Weights of a small mixture-of-experts language model, trained from scratch on English Wikipedia: vocabulary 22949.
Below are experts of layer 5 (counted from 0) of a mixture-of-experts language model. Rows are named router (the router's row for the expert), up (a neuron's input weights, with its number), down (a neuron's output weights, with its number) and show model dimensions 0-255. Each number is 500 + 50 x the weight over its row's rms, rounded and kept within 0 to 999. Numbers have three digits each.
Before each expert's rows: "comes before" lists some tokens at least twice as common just after its tokens as in all text. This comes from a sample of Wikipedia text that the model never trained on. Tokens count by the router's weight.

# expert 8
comes before: "-", "- ", "| ", "|", "2", "The"
router:519529515434479560507554436611519502523547490517585504474505404505520518423523478478493457519592606453473576543558537514426484574509440528475585470427445510461511532491425453568488421509561519520522416507455435511543552446571555501510489483480391463493483445484447543569422556540422422504507403480515474460451497504432487556559485437477459528504584424501567488540522520446425454467517438484471478417379465441444478498411510414462441420461491604485462463412514505457500445473538468529455423486513610524511514479397468476506563526443497466441504463532573395534429483477484469396467640498544446456536461427444492482529535437467618477467545577470541486441506492429472505490575493396529570505450416584503457525535518427480552493549533436464557509524561493589474494458485480
up0:545472455539503452520456493465420413489507546480497529462434524466595505587456504517554508511487487479461537493503446415505575524518531506501565553515531525501541508496496537498436419549464506465526600431563444479575520472424480452554447412564559548459507428505453540489644486497525505496466528489510617513474440433370449481582455510441534476517541484502552502538379484523509496497441553589486496483482524571424571512538567415569600576503472448507497462549529472545540470433545655531518470567527469400482530403471531507572484499473518551439526466471508489506420466486566537542562468435484628478445458460527468527496596453506463515442509375496498566555391579435451555488475479505504449559524535394411558443452455509413533422504454549569464452507426534523536562535502457
down0:504478451523511484549439434430433451429477421467480443555531557409506394485489613430541447490471495585485525450509479444451539526470423500513476466434477598490396515579459508507480526489477537442468542508540565451482486576515514447436506427550445521558554401437488502476466440533577462493475486496523569437560477496494439434441482487542432566537593472562485481493526559539523368477516495521544447467532480512486564601588473474455558519466531532542564435600497474556520537418491551341532499507542492466392543467472454588519504475539478502496462419586538522466436494517437560494569525527476531476451563493524576576462558524538541465499508496547523513430410621526516534516544402370509467426608481414455550527516575536478543562485481473538468467463486451526451605538456522

# expert 48
comes before: ", ", "2", "1", "014", "018", "013"
router:572382598423539584534500425541556523533428532550562571433486415538556620465482449535457516460531476423507525591467469549572456447494511562520471517421567443479484544524538558469511544427511589446509435503396394547504562599534509531610563508429444457468450497447535559529473502545527492446506403513420514527545472554549590512477494509501520427532550554489454525484513504531547500446500535415453501497482495501551470460468494488467507544543501547496456506508579567424502499573547450419517402590478448554439493491532551529488556467513471430496489436505481447437533512531489514476415516465574523500567579438397537572600452402502527452463483461425547457470529479422536470410563502524536420457554511505550549496530611369451486578504521507401535529467510526539546562505503480
up0:423451540466505491508514485546514477470510578423419502538502511525465518534387476573525500625506547581566448486519509421527527538490559519482477473479449495484455465528467547555501491461488446432426490482500606610391386541557533494513498514491534490545530515534516534519492505461539484509477541464509419591521550468535410489521492465467521417526413504504442386383413487457522479538474484528484452455537467491520563406522519502636401508503533466525480530506500553547395564550454559557509498570500489544529478423384588460545471513564483482542483503507580487532475548563484482546544486492538466519508376606571520563577529456576427455523370534486497547492534472513462550477545502435547535521437425501580547456430462646477580505532483474505548533368573561502535549450466454
down0:492462542413492475439427450502540476465445470455611469581472555443442485549529449500557530450499426524560525540503563537449512445409454463419453451424495564480469472576517511562558501358495485518536488605474474464511561495487484467577496485443422449537525524384471586528465438546471502385408481526429486481577384497618519492469497512491472428488521527532463506505497522543542538443511632411500438525480502490529556473497407481521468445519448447507471558455426488434528519547514517457537425471479408516425594440466514452440589416540540480606460404420489485465466461512568513533593494487539476474629562541482535447640530532568488457548512504467401536506444501457502414546512519457507530499411548529498498473497483492465480478485433536408448469518484496473557514470559544

# expert 26
comes before: "1", "2", "3", "4", "6", "5"
router:537524559423527585492561423514611550499479502551506558502570533406552531400534493515397528481545548423530438511534613512504474543573505472473467544440482521418466556457497530474473408415560516501514504419442472489541438528541576520555513455570567530494495430569383518487492507437460537465508482477563525444420502558454531519510550488482470482479542514594424586615524532503470527415483491434455540545484485475466490485570446420487532547524521558581513423414482538610572543541440555468469413542449595468561505578513495460568529466496541417518513447442479479537512549524512466560458569543432547426562433494507595518537548567436529478462560547543487481499402513460570528433537578560552415531429492472425477558575574485540541534396470475459534498506528483504514549420560444
up0:494491504464494462454519492470408423442478591550545515486488452566400494553347506522538547471418436530514383511439458472484444424531525557503457477585518525517629513448565446497512490527447500491474515506527560498468501411450518434453519459434478472628439519523565461357537462527452467589466463415505532482520518417557504506484536543568490395414478476503472470498512528540456576535579513483507447557515634506450471490512571514559616548539458578515472467481501414478502493464499447430523489502541554456537470475460538432470517526441534487512460480528521492474416588499496525429539475553409545477370488520519552475463513547463543410507462576608402477445476524491495514482436544548438508566551556537484520478532496439517384483622467495509506416569550520565434431501489503
down0:332518459478432552526543486554524549529473355491474499470575573520451569520459551545521446482514506541449520552550512545486492484491520549494406568577468506538487464505442427549484480420509494539538468606424471450551444484574465441422422601548516388454532476470372461500486469538428534524511453487538408585489484518532468472543530521401467507564491454444552492422494476472459492490454440420491532480562510481530545467434459500494473513468507487467486553485517515521434489447466527495542450536505568461637534551529521554430520483487387490457481488584506523439549560555571503464557541498567473505458439490577468365421591557586449516471560457472553544490551405438607530505534467481464485469554423496505552440423522459493566456479523480368568521525406489548535480457517523

# expert 54
comes before: "\n", "\n\n", "==", " ==", "The", "==="
router:433525477438443511515508416534483568519394391476462477436546465543476583477467586524471485562546507462531469486578507465590456528484396599529527456476532509525524505608393462591507573535573579389495404527545444426562527430473516538446547552462393446468467620463474528525507444529601473543538394450437417586515500519486520554522521459519449490487507505523516477444554478522503513450575529481452512461503539499538480523501498467504397489557413536559452529474545524447388459541420450508490445551568525477491514497496461502449494557472528409511537467484468582458483620476505557466485531575482515510536609571507430546561533436445520567471533500485521470439496433522472440368606525464526503616507526559499502462482545523465477568518489454467539561435552559471496475517410550
up0:476498494529443389608468450507474453570457496472530493538477509488434493545501465557500529463503487450482584535384488460510465483421606439483453429502461434532619427503559506546527472568522600531554504541494453430531494556555571509468525498497450542522411472447532437515519490468504568519582433456480523446481485522508510564450405464531421535468440342505552496454523585449534611455587513476545483486428536480486457553513508476525402529492475490518483575424440404448539535521504538489555527435580519519500406453492455539489460598477532476443521533616551619504456500587514476526569523547455497563376521522461455490548494532461528496534459509583539433512533453567560523545510539460430454501617443425532484592474484466566505542517515486417425485549520511505638490502516569
down0:516504463585426519505535507531541493445491589388410444491435513466512482384515513494486471470488486437410582423516540446508577454450483504517467443408525523529433437574511463466427499517554545449435505589565477475547455501506519470437449449413468505528473495463440490504409550426575483502592414455548487583420538474499513518502462505439520479431489483407485520558551481493518586501582520531516470444384532505432467487453545505486470547472404450438406555562481549529438506501474521574466485523509604504443528520527366478453544507524497401520469570456473490393488440448445557508497566449545481470537523501485480512518462427511399373428570403476483417496547476493502414470516545456563482511468571498500501502589451484445500476478495478491508565411479555590612526565436589

# expert 52
comes before: "\n\n", " The", " He", " In ", " This", " She"
router:501571493417529461502484459516437587573464510563519458536555538598547518615580547533486450425559522479440534487584547540587488525493473548523419428530444554496470540530492512492498502482535536425585461404518547446506552416504592481540536545548512438548455491461435573529454468509573517525559494488578431526522572480474420492569490400434466558455560519578471476495515465522454535515551499515559486434452475449482536463544505423441502584497439518567432564419548555525481435529542535576579422558526446521524519474488399527515458465480565459464564440398530507546531528479494491508437503562500453554560538612436472535587531544526557507422582464535595401455531487516450407396464525476490451568564518560441433435511559565575564542522554464598505487438571539514510506550527503
up0:491531498471569472459412569575493459549511549481491505451504580505541493549518514483543515592595428612508566425510492467475450549494473510473464500584533443505507524561458569431462444427540496535499475511437643621464473506506440425472416463477542569503567549430573562479521494592551565466487557573535494566464496440447508500543538526451430457501563501500431438471474506450505486504454517579416589512545559473500483494485463521513531478525520590443487477469505502499531526465573463538409538371528577521402541521493544412585499526473506505498401433466453494454546523491487474415473444468457633533478503544528508478475487566497505436519497522548493515481386469529496438518465507633491444568488536452425433515423453427514515523590490573470410432434404490550483421388477430
down0:521460482510414419486555488456531554518529508536593470464456388588435494470533563469559441503502526478502490552406494542575474491532478493517567492484542462517459535485559463476501470543490442487445554499537456410484483467505564552555566544464502496506481568507416371528492518463494462513462517478466512571451560423554408460490426462452527574489457505584529573438527553547457459534577476517559413491374442528511494476563577511518420567493411525513334569553518486522444526551575531498504515567457534437558500639475453569522472459481509510544557634320525551468470486515468517554555487541546479536618503548490552498511546416510505570508472572549455467542545411534508590445523433521455480534501473559566449481509599489520554506517525477599504492499571545553482518498507428

# expert 61
comes before: "1", "2", "15", "16", "21", "25"
router:522489566453439510431524514537552530488519487508523555367562502474511492453505499462452455536522534422541538505568476508603507409480517613498441493443500524445467577453468590536513543519495642506503467412431424442572507513532551581607488487512410537524597503513548545525473574487509463503445423497414419452515524569423499531463469502515585431505494493582506550509484419518473569474512574458506521452394479495409497471514511503449527458511521605544438462464588530456527458509475427449514384548566552509493554491457465420477511446481544434458547432543567474543552537426456463480463447480502507514538489544399533561561554443416460418456448525483586449482426463477562454381564529477427495452500532595488410495487585435452542483566448503476562528513553599501492550492461520
up0:514401473523527402578462505488484534517550480573504603482433517452516473537529490510463519565447472573413542541431507580503522482561461487427449513450475502401544467497470582495531550499334520453526461565518529436505567506472464531553476564527486473486526505540602474561518476453527595469496629479465485450468472543467452500482419566502505478549526524471502517520509523480464539492501451598428531536534527491461477463459559514447550558486473446351499505445477525528477647541611576503543470583491496585512479540542561541569491505467500532474492492481457442544450507459562492479464612466458538462498456456506496504519616548412638494510583476503476511496483434486427503507504493482504463531411568508607414372481591475495537409590481446522380543403434532483503477459491510
down0:567489524550507498524466572481498518388488492505503554552526452538490583509618470550451541543534448462540527447532526527522544476521434564513513503592539435487504542415485479521499439469481445488521513539565443637466563443496458468536566456535488534566574620506467541527413503478555497512384525530432451458513562515550470573407577420471570483463466543471515558539530457491480446488575474613507403487470430533438508515458524528482507463500473470503422532432486494527508573398457546533442440506550555570512518471521574467486417493592526396477503368374461524470496557471411535471520465463504492449511471493518569494498397473502398531354550497429596415467544516506534506590428556442490523518559541541438474480541474486483554595439428449504556500564534521515492560461557513

# expert 42
comes before: "\n", "1", "2", "\n\n", " list", " early "
router:528539463459467578648556565504573553465491481459431530431537565541431510485512534471499447567416496501479509462457575484534527483456443369538488521504504506450499524601506486548567605474475557516537409539533601391463535544528594556517529460542463473520466479577464504627456528474481523567565556495529458544558521565511518462448384556468469508545479489524476502482471425483545481561469476518490552475505492433403459470525419449506485525527595473555407522420509577545452457450588439570529425495526462471502492602566439505416530530431560438509495394375515463601487435436606564519431481563571572461529482447448562513451446463559496483516592481510530393471496460466425436507452425543508546456508493485477524549502513465450531487442536457478457512491491545516532548536505452
up0:463474374471551495490568414488555533531512490495456525383401513549510459495452517578560527533486490488568579540512544534463518406420548501481513501413538517524497455611443452558609512445418408549441542435526428498467606494469515527429482545464497441575446547503557378531523584456425512480453478592568441565527516431477544463573594450537515487488560461519493451515546517542422507502476463552450504548567468522482421618514497461508438503504460472496425586597523363514495488449528513513581473524545494510515528548547569435479508467515531478459435540556480490539497492506457495591433561497563525461449523513480563470448545410509509457463538567572501514541553483521491530454522538480582466452478525529577347551486547518464427530514449539523565500537434479546517386581497564
down0:524566549573470488457528477505482480437484530493507465467493534556508504502471509498512549540505565484536497457448589469508478548540515447488499562458505390610520564438568525427508541499449656512400455555492473478502468541407510455586484600489447428465355465465440502572571559436601549479485600493424442589515585412471532492456534506486525452515550505463480510502410411468410478478535517526455568503472477499583518456551478482455562499419496505529493456501472463552520547529447539501423512464481457506445543507475564444510551447564422422462440464588520497424500399562493539489464485481423568510585501564514429461431455404437448505567522496496574437365489505490386503496540479514575482492508550453498445504439556504494587500432505475535505504510451601588409413483519477

# expert 53
comes before: "1", "\n", "2", "American", "000", "5"
router:475557419523494627563475546497515540597543438445475483482533561564446515500540563525438377484566512450475524520552573572467586534462450511629391520414544425438455534582512429505554530506532598435588517409599455457563482428526577496499556528483522496435459434515533519533485515461493462503574466561525566547538498561522506484477568450406484475477509543590439527501572508485478506497475441493475513479506461614470516533441512421505520514533524511605461534438527594578522443442481490510446422523407531548484546627553425528526544547479533473504555446387590504539496546562469485541471567566424474500556440475398534536449563539516491532462575450455510516517556490514493478489509537468454594534502510455426505537529550495422551455498486446408492507461534434515497577503562565
up0:523442482513542481591477596515501514449450560537580497591513466367561391426545526547451558495571510542528578441489519474510511475510562520490472580479464492442521468521418591557482536565472466546512490482438470550387541480484565515389450403479464535500514479504552426437439443504490536387547495510493483500492536447519403558448399608499419499471399486491449481499459501514487471522535479512529429595476535498428523461506466481457484490528584558471476563522459573460497526481536577536524465613531471564492542467389514600491496501549507480482470496494513517476514498482541399524462475450643521408359471541457510520421485554516483554563488397553477553568528491512437467487482442513539559499467466498514474461420498556476478502438499545539505588414432619556543425447482439
down0:482538533401519547450410446581591464552425547520437551444539561411599448534461464513433532516504425416531445489445572398472514487528497555461588532501445536520493426504551496507417453518478540451492498515537461592377427568588485479479512557446516501465614412511487584545496530472479566576493520456502464478469465425517425508469498577564508521574436484485521517489456516514605495527500431539386595437522542455489569548574448439544548450491481560521492543480492491491553499451451560413518518474507605439540542446535549594515595477600545488451525510493406518535535466493454496489489504469563508582478463485530487519590559454468483536481541400558557478409427463491593486454502584511451485482497455546532537509435486453565541469494480486448494530497453480615381477450546467